Below are experts of layer 5 (counted from 0) of a mixture-of-experts language model. Rows are named router (the router's row for the expert), gate (a neuron's input weights, with its number), up (a neuron's input weights, with its number), down (a neuron's output weights, with its number) and show model dimensions 288-383. Each number is 50 + 10 x the weight over its row's rms, rounded and kept within 0 to 99.
After each expert's rows: "comes after" lists some tokens at least twice as common just before its tokens as in all text; "raises" lists some tokens whose logits its average output raises strongly, later layers aside. This comes from a sample of Wikipedia text that the model never trained on. Tokens count by the router's weight.

# expert 1
router:57 35 54 42 58 54 63 70 58 54 61 49 52 53 50 43 53 51 58 53 49 45 45 65 31 41 43 55 63 48 41 70 46 47 50 43 34 67 52 66 34 48 66 53 68 56 35 48 33 53 55 49 63 44 54 49 56 58 48 62 56 49 36 47 53 54 57 70 50 37 56 43 42 51 53 38 62 49 51 47 52 46 48 56 62 53 48 58 47 36 60 51 52 44 39 35
gate0:44 38 47 57 36 43 55 39 48 54 44 36 37 45 47 55 35 39 51 59 54 48 77 37 35 39 53 57 52 38 43 41 48 56 64 39 21 63 58 40 57 53 64 55 51 43 43 46 51 31 32 52 50 31 47 38 59 43 60 48 54 48 59 62 52 52 51 40 46 51 49 69 53 57 60 68 27 59 57 54 29 54 44 69 67 56 41 57 38 45 51 48 50 40 49 49
up0:47 41 47 35 59 40 43 54 69 44 43 58 38 33 69 38 54 26 47 63 49 78 46 43 45 48 45 54 67 42 61 46 22 32 50 49 58 47 70 49 55 46 57 52 57 66 44 44 33 52 56 56 69 49 31 46 46 43 50 36 61 48 42 61 42 51 56 47 59 35 59 53 61 49 68 37 44 49 45 48 55 49 38 34 42 39 54 43 35 49 57 38 64 47 43 35
down0:51 28 51 49 53 40 39 40 66 56 55 64 50 43 33 39 56 37 50 64 33 50 63 63 67 48 47 48 45 51 51 58 49 64 42 32 45 57 52 56 57 43 48 34 63 36 50 42 48 48 47 59 40 46 61 47 44 59 54 46 59 37 55 33 49 56 48 38 45 52 48 54 44 34 41 51 42 50 61 47 50 75 52 49 46 70 47 68 34 44 62 71 47 44 53 50
comes after: "-", "|", "\n", " |", " ", " •"
raises: ";", ");", "ous"

# expert 29
router:53 53 40 46 60 36 51 51 70 53 68 50 61 53 31 48 61 57 44 40 40 35 64 61 47 35 39 44 60 62 35 56 52 51 55 52 32 58 49 49 38 65 54 57 67 42 43 50 55 41 30 51 60 42 47 44 39 57 36 75 60 37 47 41 59 45 41 62 58 39 60 39 63 33 36 49 38 53 64 34 38 52 51 33 54 61 39 61 40 43 46 56 52 45 59 71
gate0:74 25 56 44 48 48 46 48 45 18 64 44 42 40 57 58 45 52 49 58 29 47 50 73 51 54 44 46 42 51 52 51 54 43 47 58 71 40 50 40 56 40 67 65 39 68 44 57 37 45 32 41 61 42 40 45 56 50 50 52 53 60 72 46 73 55 47 51 38 55 59 32 55 63 49 51 53 52 43 52 47 47 39 64 45 50 52 55 52 45 34 52 51 58 55 47
up0:51 54 45 50 48 32 61 42 62 42 55 56 79 66 62 57 47 44 49 50 49 68 32 31 43 35 41 58 49 46 52 48 30 49 59 34 50 48 39 40 36 48 53 67 62 45 53 63 54 63 40 41 46 35 36 42 48 42 51 49 47 51 57 77 42 53 60 64 64 50 48 49 43 50 53 56 38 57 55 57 49 40 74 50 51 61 64 59 54 56 45 75 51 50 61 47
down0:43 64 48 61 64 51 65 62 48 42 50 50 36 56 41 36 56 45 27 50 54 47 59 51 55 55 60 60 29 58 55 43 56 63 55 41 48 62 60 56 42 65 45 44 46 48 45 47 53 48 35 76 44 40 63 43 59 39 42 46 53 32 54 37 38 47 54 53 59 60 47 43 41 57 53 48 56 56 57 56 44 43 52 55 62 37 26 57 50 44 44 61 43 64 65 50
comes after: " |", ";", ":", " /", "|", " was"
raises: " (", ",", " ", " –", " lives", " living"

# expert 44
router:60 42 63 52 59 54 47 39 58 53 42 54 61 67 53 47 58 52 60 58 45 51 37 60 50 50 70 43 45 50 42 54 58 56 51 50 31 64 41 42 46 62 45 42 60 44 57 59 56 68 45 53 35 59 27 40 33 53 51 45 82 54 52 41 40 40 58 59 52 60 59 40 41 38 29 66 54 35 43 38 48 60 37 48 44 40 33 65 43 45 44 43 52 48 44 43
gate0:50 55 66 42 46 60 62 50 46 45 59 62 46 44 64 59 71 58 55 65 31 49 57 47 46 49 49 62 79 31 48 52 39 43 59 53 59 51 52 43 42 70 30 52 64 48 46 64 31 42 64 45 44 40 59 62 47 45 42 41 71 64 46 52 55 69 59 40 50 61 71 46 64 53 40 53 66 66 41 61 35 49 57 51 56 60 58 32 40 30 46 55 62 56 44 54
up0:37 52 53 46 33 36 71 51 52 55 43 51 45 50 60 35 44 38 61 51 44 57 58 37 53 31 39 55 67 38 51 44 37 49 39 61 38 46 48 39 62 52 67 54 40 38 44 59 41 49 40 51 51 46 46 40 54 39 57 39 65 47 53 68 26 54 52 36 76 61 44 48 66 65 61 43 50 64 46 52 46 39 44 56 56 56 53 54 46 39 50 63 49 48 40 50
down0:54 55 54 52 65 45 36 46 45 58 61 41 35 48 52 58 67 52 51 43 55 42 51 42 64 37 65 43 40 59 42 69 63 49 36 44 56 56 40 61 56 62 43 60 51 47 32 66 47 78 55 57 47 13 51 53 40 47 27 27 58 54 53 51 57 56 52 52 65 50 46 44 47 59 41 41 70 57 59 66 64 49 45 44 63 58 49 37 63 32 57 52 50 69 48 63
comes after: "\n", " ", ")", " JPL", " —", "\""
raises: "\n", " He", " ", " In", " A", " The"

# expert 16
router:48 54 72 41 60 45 56 54 38 59 48 51 66 56 58 43 55 47 57 47 48 59 27 47 40 43 57 64 32 48 43 57 55 55 57 40 57 48 59 50 45 58 40 53 24 51 60 37 47 67 32 55 44 42 36 47 48 45 59 52 56 54 58 57 37 52 46 54 52 45 32 48 40 35 27 48 61 49 54 44 42 53 44 43 55 45 39 37 50 44 45 48 60 49 48 39
gate0:63 45 39 51 47 48 64 51 45 41 47 38 34 53 61 51 57 44 48 49 68 59 61 41 53 53 24 50 52 38 49 36 55 62 61 44 47 55 61 40 52 71 54 66 62 52 34 62 37 50 47 84 55 58 31 49 58 36 35 53 56 51 51 56 45 68 57 69 59 38 41 57 42 62 34 61 42 53 35 38 31 46 40 49 71 47 51 61 62 39 39 50 69 44 46 51
up0:54 45 40 52 38 44 49 32 35 65 43 52 48 53 59 51 52 57 53 53 60 46 53 47 41 56 31 65 66 50 46 66 56 52 39 39 44 42 76 42 49 40 57 60 49 45 40 60 34 31 49 59 50 43 33 51 45 44 49 48 55 43 61 55 55 75 50 47 60 40 52 53 45 56 48 40 40 41 43 53 50 41 37 49 53 41 69 40 42 45 46 37 66 49 37 44
down0:69 55 45 44 56 39 45 40 52 64 31 67 42 42 40 72 55 59 38 45 45 59 57 41 50 53 43 48 36 51 56 40 43 52 54 46 49 56 45 40 41 26 53 59 49 56 30 64 46 65 35 68 54 59 61 40 77 42 38 68 45 52 65 46 33 60 39 48 46 50 40 51 31 46 51 45 43 61 39 56 54 51 66 57 66 54 43 59 41 56 43 41 42 41 62 36
comes after: " =", "\n", ".", " |", ")", "=="
raises: "\n", "This", "The", " The", "During", "-"

# expert 73
router:60 68 39 42 45 30 35 45 59 56 59 56 54 31 42 77 59 51 47 44 57 61 48 58 48 42 53 55 64 45 42 56 53 47 52 52 45 54 64 50 47 37 67 55 56 35 52 60 58 40 43 61 64 46 52 57 61 33 47 49 32 54 41 46 45 60 54 67 49 43 60 50 54 55 63 38 48 53 40 41 78 55 59 41 56 73 56 33 57 61 58 54 52 45 50 53
gate0:50 33 48 58 39 37 47 53 48 56 54 33 52 38 45 46 48 57 31 51 40 48 65 55 54 36 34 64 59 50 42 26 29 42 44 55 35 63 61 56 35 48 48 49 65 51 40 53 44 26 34 57 54 50 36 71 54 44 59 59 56 59 56 43 45 42 53 23 55 25 54 46 60 59 26 45 37 61 50 43 47 54 40 55 51 52 48 36 60 43 51 33 46 54 52 52
up0:57 55 37 31 52 52 66 37 61 51 49 65 61 74 56 43 40 48 46 54 62 72 50 41 41 61 49 58 55 38 52 57 57 62 51 31 52 54 52 50 62 58 60 49 43 55 35 59 50 57 55 63 52 50 52 60 34 33 58 25 64 46 46 69 37 63 49 51 54 61 52 55 36 59 61 47 43 44 43 50 51 42 50 48 47 46 68 45 48 60 39 45 64 56 46 48
down0:64 55 52 43 53 63 63 56 43 52 22 40 51 51 41 63 41 52 52 59 39 49 51 47 79 55 44 61 52 46 41 71 48 58 47 41 47 61 45 54 54 49 67 55 53 45 53 66 49 68 42 52 33 40 62 66 47 46 68 48 61 36 53 37 41 49 46 48 56 41 37 44 45 40 55 53 47 57 61 48 59 54 46 60 51 51 56 54 50 45 46 54 69 50 38 43
comes after: " ", " \"", "-", " (", " c", " C"
raises: "s", ".", ",", " (", "-", " in"

# expert 37
router:42 53 62 36 57 37 61 62 51 58 55 50 58 52 50 33 46 64 40 34 40 73 46 52 37 51 56 79 39 49 38 49 49 66 51 54 53 39 57 54 34 60 42 50 46 61 48 46 59 60 33 43 62 38 42 44 48 53 59 53 57 65 37 42 48 50 39 61 56 41 38 56 65 43 35 55 54 55 73 56 50 52 41 59 54 54 58 39 47 60 48 53 57 39 58 46
gate0:52 55 52 67 36 47 55 56 44 56 48 42 50 28 40 55 48 42 39 52 45 51 77 49 60 49 29 58 40 52 54 43 42 80 41 49 58 54 62 59 63 53 54 69 61 47 61 74 54 31 39 53 48 33 63 48 52 53 64 64 55 58 51 40 64 49 60 47 57 45 43 52 64 55 48 56 55 48 40 39 53 38 56 45 39 34 57 41 50 53 62 53 65 50 46 63
up0:49 48 30 69 44 49 61 47 42 58 39 50 63 51 39 57 62 37 67 43 59 39 41 55 36 45 45 52 57 41 57 56 48 40 65 56 35 42 34 50 38 51 67 49 50 52 47 76 49 64 55 56 61 40 47 53 45 60 46 45 45 64 64 50 55 61 48 32 64 66 43 68 52 48 49 63 42 53 49 54 42 45 43 55 64 52 54 29 43 59 60 39 44 54 59 58
down0:55 25 61 62 39 54 55 48 74 53 46 50 34 57 58 60 65 46 25 67 30 49 49 48 51 50 57 28 42 51 51 72 40 46 52 40 51 50 43 23 62 35 54 54 40 61 43 48 36 66 56 61 72 59 59 72 55 55 39 45 57 49 57 64 53 43 46 39 59 60 47 57 62 40 44 46 41 29 50 47 40 54 46 57 52 38 50 48 46 77 59 46 52 52 57 65
comes after: "\n", "==", "===", " =", "-", " =="
raises: "-", "\n", "/", " ", "In", "("

# expert 67
router:38 36 29 44 54 54 63 68 65 59 63 52 48 39 55 60 59 37 38 51 41 44 67 58 56 46 60 62 76 58 59 54 58 61 58 39 31 63 63 49 48 51 51 56 60 56 35 50 41 59 35 50 58 42 58 42 46 50 33 51 70 46 54 61 63 59 40 48 59 58 55 47 66 51 43 38 41 62 56 37 62 54 51 37 53 46 54 56 45 60 57 53 42 57 64 59
gate0:69 49 44 62 40 58 54 50 39 60 51 56 57 48 41 60 45 37 34 56 66 56 36 42 31 49 46 65 58 36 35 32 33 52 52 25 48 56 55 52 40 57 35 62 50 40 52 59 42 48 59 64 45 45 53 43 55 47 53 53 60 53 56 63 52 52 55 62 53 43 47 42 65 69 36 50 43 57 43 58 07 44 44 56 61 28 53 62 64 40 40 63 58 53 53 57
up0:46 54 47 42 43 45 74 45 59 46 76 43 54 55 60 56 31 55 45 47 52 65 39 50 71 38 43 45 50 47 55 54 58 45 50 43 57 38 50 49 41 53 73 44 46 45 47 56 42 58 61 47 71 42 47 33 56 48 46 63 56 65 44 50 40 75 55 46 70 51 56 68 58 52 41 47 52 54 43 40 51 57 64 38 50 47 68 46 55 39 45 53 49 41 45 51
down0:39 53 43 43 55 51 64 53 52 54 55 41 41 53 52 40 51 38 53 35 47 41 67 45 72 46 63 48 49 42 42 69 33 38 37 41 52 70 37 45 60 43 47 47 48 59 30 57 48 60 42 45 35 50 65 53 70 57 30 56 53 51 70 61 63 42 46 47 47 56 50 49 39 37 50 56 51 42 56 50 42 38 46 48 63 45 51 47 39 48 58 33 62 49 50 64
comes after: " |", ":", ";", " (", " /", " –"
raises: " |", "16", " /"

# expert 66
router:31 61 60 50 61 55 52 46 40 56 57 48 47 55 44 44 49 44 46 34 48 71 45 60 34 36 53 65 57 60 53 42 53 57 62 67 46 24 73 57 38 59 46 64 37 49 57 55 46 65 32 48 56 50 54 38 54 43 38 65 47 60 32 64 46 49 39 60 53 61 45 33 47 59 44 58 47 67 62 45 51 56 47 43 46 45 50 40 65 52 50 38 54 46 53 54
gate0:52 40 42 68 49 39 58 57 63 44 57 39 44 47 46 51 56 53 27 49 52 59 67 48 40 53 46 53 41 55 45 45 54 63 39 49 41 72 47 50 50 63 52 65 69 50 63 78 34 41 48 58 38 37 45 49 51 48 46 44 62 53 76 41 51 66 57 54 41 41 52 42 52 53 33 51 58 53 49 50 37 48 52 50 37 41 52 39 48 46 59 62 54 53 49 69
up0:50 45 26 60 34 55 73 53 58 47 56 52 57 39 48 63 31 44 47 45 50 56 42 65 47 47 35 50 46 35 56 45 44 53 47 35 59 53 60 58 32 45 57 56 60 50 55 55 42 32 44 43 37 53 46 44 52 50 47 46 62 69 49 51 55 49 33 47 46 42 37 53 58 50 54 48 24 49 49 58 38 43 32 68 37 56 56 43 48 47 60 67 57 49 48 47
down0:51 46 43 46 43 57 61 57 50 56 50 56 53 54 56 50 61 56 43 40 61 45 48 60 57 49 55 64 56 33 52 54 57 60 54 25 56 63 54 36 63 69 65 45 49 44 36 54 45 57 44 68 50 43 60 45 69 58 46 35 62 44 59 52 39 49 43 53 53 48 42 37 67 59 48 39 38 50 53 54 55 55 32 45 46 55 46 54 61 31 46 46 33 51 51 68
comes after: " |", "==", ")", ".", "---|---|---|---|", " ="
raises: "-", "\n", "|", " and", ",", " "

# expert 28
router:61 53 45 40 56 52 65 36 58 56 57 55 58 58 53 39 51 39 44 62 68 59 38 53 36 54 41 66 74 44 49 63 56 49 31 65 42 64 34 49 38 52 45 48 59 68 58 49 66 63 60 49 46 37 49 45 34 41 49 38 56 59 49 64 59 57 36 49 51 54 46 47 40 55 33 54 52 43 38 51 42 42 38 52 50 34 51 62 47 40 59 31 44 47 54 35
gate0:46 55 42 64 53 38 49 44 36 52 47 55 46 48 42 61 50 41 47 54 48 63 70 56 40 34 51 59 37 34 47 45 39 55 42 48 48 55 39 42 33 62 53 67 62 47 50 52 41 60 59 71 51 48 56 62 39 51 52 59 41 66 45 56 59 54 41 50 60 48 46 65 42 43 41 57 33 64 67 63 40 52 43 42 44 59 48 50 48 33 50 51 68 45 55 41
up0:55 33 50 62 44 46 47 43 64 46 42 49 36 62 58 52 69 47 45 51 42 62 37 56 51 42 35 55 43 48 56 43 35 63 32 28 55 75 68 59 60 56 48 50 45 45 69 40 52 41 41 32 56 37 43 55 58 44 45 51 52 57 49 67 48 53 46 28 48 51 52 40 43 62 52 57 44 37 30 48 43 46 55 54 37 61 69 50 42 50 46 35 59 32 45 85
down0:44 36 42 50 36 51 58 39 45 69 39 53 42 59 45 44 45 49 48 43 52 49 67 60 72 45 59 65 55 66 62 57 37 51 54 53 54 53 27 48 47 44 51 59 48 56 33 61 45 59 49 83 73 47 45 68 63 54 42 50 60 46 47 45 42 64 56 36 42 35 46 68 47 55 52 49 46 64 42 54 36 48 36 44 57 39 71 46 60 36 54 62 57 54 58 49
comes after: "\n", "'", "|", " with", " is", " on"
raises: " next", " first", " ", " second", " last"

# expert 18
router:53 68 39 48 56 37 52 48 52 57 48 58 70 47 59 53 54 39 48 57 81 54 46 46 39 45 47 42 57 41 44 58 62 57 27 57 34 62 33 35 61 65 46 49 47 55 40 37 49 61 50 64 42 53 58 53 48 52 56 50 62 55 54 57 49 42 42 57 45 55 57 38 43 45 31 39 47 29 42 46 41 48 41 48 50 28 35 70 39 33 38 50 54 54 52 30
gate0:52 52 39 51 45 43 36 43 30 54 64 59 62 55 57 61 61 43 41 49 55 36 49 64 61 43 44 59 68 71 45 75 48 59 62 42 50 54 39 71 32 48 44 45 50 60 51 57 42 41 40 56 61 49 50 46 48 39 51 51 47 56 33 55 62 64 59 49 41 56 37 45 59 51 53 66 54 60 57 51 55 39 50 47 72 48 60 52 42 41 44 49 62 52 45 40
up0:45 21 38 50 34 47 68 37 57 40 53 53 56 42 42 55 45 52 50 59 51 48 58 51 45 47 34 55 43 28 49 49 50 61 53 57 60 59 50 64 47 62 59 43 53 47 57 66 56 68 31 56 57 50 49 50 48 46 52 48 63 56 41 67 31 56 39 28 64 52 63 51 50 48 52 39 51 38 38 45 24 23 42 45 49 52 54 56 54 58 48 35 35 44 30 75
down0:45 40 48 50 57 63 60 53 40 55 48 49 36 49 60 34 60 39 69 33 51 34 51 63 51 42 40 70 51 43 48 47 58 39 59 35 64 42 42 39 40 31 56 60 63 46 51 49 57 50 53 54 51 64 50 45 57 50 36 60 32 51 44 34 44 39 51 31 74 38 58 58 41 60 40 56 46 53 54 43 52 61 58 45 40 56 69 43 67 52 61 45 65 53 52 61
comes after: "\n", " ", ")", "\"", " Born", " MF"
raises: " ", " The", " 1", " \""

# expert 25
router:37 41 76 40 50 49 50 38 49 53 53 53 64 63 56 36 42 49 47 40 59 63 30 45 57 52 59 80 40 46 42 60 54 63 61 36 52 37 59 58 40 48 40 42 19 56 67 25 62 59 38 39 34 42 38 57 43 43 61 31 64 62 29 67 33 58 38 51 49 48 57 56 35 46 48 58 52 46 60 40 40 54 46 43 55 33 31 41 51 37 46 62 59 48 60 53
gate0:71 45 37 60 39 34 72 57 53 47 37 43 47 47 45 37 64 54 53 51 40 59 55 67 52 39 35 57 54 23 31 56 50 63 50 41 62 68 49 38 40 35 50 38 49 53 29 54 49 39 47 50 42 54 62 70 56 66 56 60 63 46 63 56 52 58 50 45 58 54 66 39 38 52 29 40 29 59 58 47 32 28 27 57 44 44 50 57 38 54 55 47 45 43 58 39
up0:55 47 36 46 29 46 67 61 67 36 56 50 38 57 48 57 54 57 49 59 39 59 54 40 48 54 36 54 64 48 57 54 67 53 40 62 49 52 59 45 33 57 62 68 53 49 52 51 41 45 52 50 54 40 32 46 41 34 53 48 61 44 47 69 51 68 62 51 65 49 65 40 49 61 59 37 45 35 28 33 34 40 49 43 43 48 72 38 39 41 40 46 66 50 23 46
down0:63 40 41 52 52 44 60 48 56 72 52 68 36 26 54 47 67 61 44 48 42 61 58 47 57 55 55 50 38 50 53 62 46 53 50 36 57 44 56 48 49 49 46 46 52 47 48 46 59 50 39 44 51 41 61 56 62 77 22 51 43 60 54 37 41 43 30 53 64 53 54 43 42 53 43 39 44 59 51 34 42 60 47 53 54 46 37 58 33 41 49 36 46 48 44 61
comes after: "\n", ".", "==", " ==", "===", " ==="
raises: "\n", "-", "A", " |", " ", "The"

# expert 62
router:32 45 52 46 52 38 57 44 67 58 56 48 39 50 48 58 65 44 52 46 39 60 57 48 53 46 53 45 52 50 36 43 57 46 48 53 40 33 57 63 42 40 50 51 53 44 55 60 48 51 41 65 38 32 68 38 71 49 47 40 51 57 34 41 64 48 50 60 49 45 57 48 40 47 53 62 57 60 47 56 52 49 46 65 43 39 55 32 57 40 46 53 52 39 71 61
gate0:31 46 57 53 36 44 55 58 71 46 69 56 41 68 42 61 59 32 42 50 44 60 66 52 52 44 44 63 49 50 49 73 34 33 40 49 35 46 40 45 40 62 57 62 41 62 59 48 47 50 44 53 43 47 43 55 64 54 41 48 54 38 65 51 66 60 46 41 52 49 56 47 54 38 34 37 47 47 52 49 55 50 46 57 37 29 75 57 55 51 41 47 65 53 61 57
up0:41 51 53 41 40 46 50 42 79 55 32 53 48 58 41 54 51 25 50 59 44 58 42 43 60 31 50 55 56 48 47 35 49 42 57 47 42 56 69 58 53 43 45 49 54 33 46 51 56 52 49 52 48 56 34 48 48 56 58 60 39 55 57 60 48 45 41 34 68 53 57 57 66 54 40 68 42 42 37 32 51 52 48 51 51 30 62 40 44 54 67 52 46 48 45 54
down0:47 32 49 57 39 51 59 42 51 62 54 60 50 77 34 54 59 45 47 32 40 48 50 53 51 33 48 57 46 51 53 39 50 45 55 45 44 56 44 48 52 53 37 60 54 50 42 49 34 72 27 60 42 46 52 36 57 67 32 44 48 42 53 46 40 57 58 38 56 72 47 38 51 48 40 43 44 57 55 36 41 53 36 47 52 55 51 47 48 44 46 46 52 60 45 51
comes after: "==", "-", " |", "|", "===", "===="
raises: " and", " with", ",", " (", "\n", " in"

# expert 43
router:43 45 66 54 60 68 50 36 32 53 49 53 45 52 69 54 53 58 52 48 62 52 51 47 30 39 61 40 41 56 50 60 53 53 60 40 63 45 50 56 55 53 39 48 55 41 70 44 45 52 37 46 57 37 26 41 47 43 54 54 58 71 47 44 47 35 74 50 56 51 44 39 38 34 29 43 53 47 60 44 44 54 47 41 38 61 54 47 60 60 45 54 61 47 37 62
gate0:56 46 31 48 39 33 64 61 61 33 64 46 50 57 42 56 57 50 42 55 76 44 51 51 39 58 51 58 46 41 65 43 40 51 46 44 65 54 43 55 53 55 33 57 51 28 42 51 52 48 57 48 75 48 48 35 53 32 61 42 63 68 60 36 54 64 54 34 43 56 54 47 42 72 35 43 56 48 54 34 44 63 42 53 38 45 75 44 55 49 24 36 65 70 57 37
up0:54 52 63 49 44 53 62 60 48 51 39 56 52 42 55 57 37 47 34 57 48 61 60 51 49 51 61 61 60 45 49 60 44 50 56 54 59 41 54 52 47 70 54 66 57 55 35 64 52 53 41 54 50 51 50 32 46 65 55 33 65 47 58 56 64 60 48 59 55 50 67 47 53 59 41 49 45 38 59 56 32 48 73 58 51 58 58 67 51 47 48 43 57 34 39 55
down0:38 34 55 53 55 53 55 51 41 59 42 40 31 51 45 55 64 52 69 39 45 60 55 46 47 37 55 26 52 52 59 43 41 56 69 41 54 85 63 50 54 46 56 51 65 48 66 40 34 48 52 40 47 50 48 49 52 61 30 58 42 46 62 50 42 69 49 39 43 45 46 56 37 56 49 69 39 55 57 33 53 39 42 59 42 69 61 37 43 53 64 50 54 45 49 60
comes after: " |", ")", ".", " =", "\"", "---|---|---|---|"
raises: "\n", "-", "s", " |", "|", " —"

# expert 20
router:68 49 40 43 54 25 57 52 56 46 61 51 60 72 26 59 52 68 54 73 44 32 43 39 38 45 53 47 69 45 58 66 52 62 57 58 33 62 53 37 32 62 43 47 61 75 29 53 41 70 43 54 60 33 48 49 52 60 42 66 50 57 44 58 65 54 45 63 47 42 55 28 37 45 47 51 60 55 42 37 33 51 44 41 49 58 52 63 61 48 50 42 56 57 53 39
gate0:60 53 37 58 50 42 42 72 42 36 43 70 52 60 47 51 42 33 52 62 55 61 42 70 47 49 47 42 51 36 52 25 47 42 39 50 37 47 62 63 52 59 62 63 61 51 36 77 37 51 35 71 73 50 47 57 62 46 64 50 63 63 57 40 55 65 44 35 40 45 56 54 58 40 54 54 49 45 59 46 53 47 34 46 43 50 56 44 58 50 46 43 72 63 47 52
up0:48 40 54 58 41 52 67 44 40 58 49 46 50 51 56 52 45 31 52 46 51 61 61 58 55 37 45 44 64 42 42 50 51 62 59 40 46 57 57 47 48 47 27 64 46 35 53 56 51 56 34 50 50 60 46 45 43 50 66 56 64 43 59 93 57 54 61 48 57 60 57 44 45 71 55 53 43 55 53 53 67 39 47 35 49 42 52 48 57 57 52 41 60 38 33 47
down0:45 58 49 44 52 35 51 57 39 59 41 36 42 52 41 43 54 41 54 58 35 36 64 54 60 57 61 41 47 62 43 42 63 59 72 44 53 58 46 39 38 53 50 28 30 33 39 60 33 57 35 51 57 48 61 61 45 60 50 53 56 35 42 52 64 40 56 36 53 45 54 45 58 53 44 51 54 68 52 52 26 58 44 32 55 54 51 44 41 55 60 45 53 60 57 35
comes after: " |", "\n", "|", ";", ":", "\""
raises: " |", ";", "pe", "TH", "EF", "."

# expert 42
router:37 48 57 47 55 37 31 72 59 48 55 52 50 53 37 59 50 36 42 40 49 41 63 50 36 46 38 43 51 54 42 53 54 45 34 50 48 61 57 38 40 63 60 56 62 58 32 40 46 66 40 57 51 53 53 41 32 61 45 52 53 41 42 38 52 42 63 56 55 50 62 34 36 54 36 36 43 34 31 47 44 62 39 63 40 58 55 59 54 37 47 50 52 45 44 33
gate0:43 45 45 30 55 40 51 54 43 39 43 43 39 55 53 46 52 61 47 53 58 55 68 54 44 55 38 47 61 48 50 52 39 36 61 53 55 42 44 49 40 49 52 37 52 61 47 45 36 53 45 32 34 56 28 41 44 36 62 66 62 63 58 41 58 74 43 42 59 61 45 45 56 70 40 62 58 39 39 60 34 37 43 67 54 41 62 35 72 33 56 36 50 65 43 48
up0:51 54 38 44 25 47 74 32 55 38 49 56 56 45 75 49 31 55 55 49 39 55 55 43 48 40 45 58 64 47 31 46 30 53 43 52 47 33 51 44 53 56 60 58 49 49 48 57 47 52 40 43 46 44 39 52 41 48 57 28 60 34 51 58 54 50 60 37 63 64 71 48 46 76 49 50 56 50 30 47 60 58 45 44 48 40 63 63 28 54 50 42 52 47 48 52
down0:51 33 47 51 55 57 57 48 50 68 57 59 56 61 49 64 63 39 53 27 49 54 47 48 63 56 56 55 42 50 47 36 42 49 27 30 62 80 45 47 48 57 46 43 50 46 43 70 40 54 36 70 48 29 36 40 61 49 38 46 49 55 45 54 43 35 60 45 60 55 62 47 50 60 52 35 60 67 53 35 45 44 36 44 53 60 62 56 55 52 51 31 44 55 46 76
comes after: " ", ")", " 0", " 1", " 2", " —"
raises: " ", "\n", " 2", " 4", " A"

# expert 39
router:39 48 76 47 53 49 57 46 39 58 58 50 39 49 64 38 42 54 54 38 51 62 42 59 42 45 52 84 47 52 43 59 53 65 55 45 58 36 48 58 38 58 44 45 46 64 60 36 66 61 39 48 47 46 42 49 40 39 47 60 66 62 43 58 44 56 43 64 49 55 49 61 32 48 48 39 45 39 56 46 49 51 51 41 59 39 39 33 42 45 63 51 59 42 52 56
gate0:63 44 46 56 26 51 62 59 43 44 51 50 41 59 42 47 56 73 55 49 20 58 69 43 51 42 27 50 72 50 41 51 45 64 58 43 56 71 59 41 46 52 52 65 53 58 47 49 50 50 35 59 36 52 44 56 51 46 34 51 60 62 58 51 45 65 48 64 50 54 69 50 36 45 41 59 35 56 51 39 45 34 28 66 49 35 64 66 45 38 58 52 44 53 59 57
up0:45 44 28 52 37 38 68 41 32 66 43 44 54 58 63 44 66 60 53 64 60 51 48 46 56 65 40 58 67 34 45 50 46 58 47 62 51 42 64 56 46 47 46 62 53 45 53 63 32 46 58 49 59 44 58 40 30 39 59 52 57 40 57 46 65 62 55 45 50 57 56 50 53 39 48 65 43 38 60 43 48 41 44 40 49 32 57 39 48 63 47 36 39 55 28 43
down0:67 37 51 56 55 40 43 39 53 52 61 58 55 36 57 42 61 56 47 47 43 62 60 59 58 57 39 55 54 57 51 41 46 49 62 44 56 60 58 61 49 48 49 54 49 64 33 42 58 42 31 59 40 54 63 35 57 63 21 50 60 51 57 53 52 49 48 61 58 50 42 49 32 49 36 48 57 49 53 58 41 53 56 59 58 63 40 63 49 36 28 43 39 61 59 52
comes after: "\n", " |", "==", ".", " ==", ")"
raises: "-", "\n", "|", "–", " ", "==="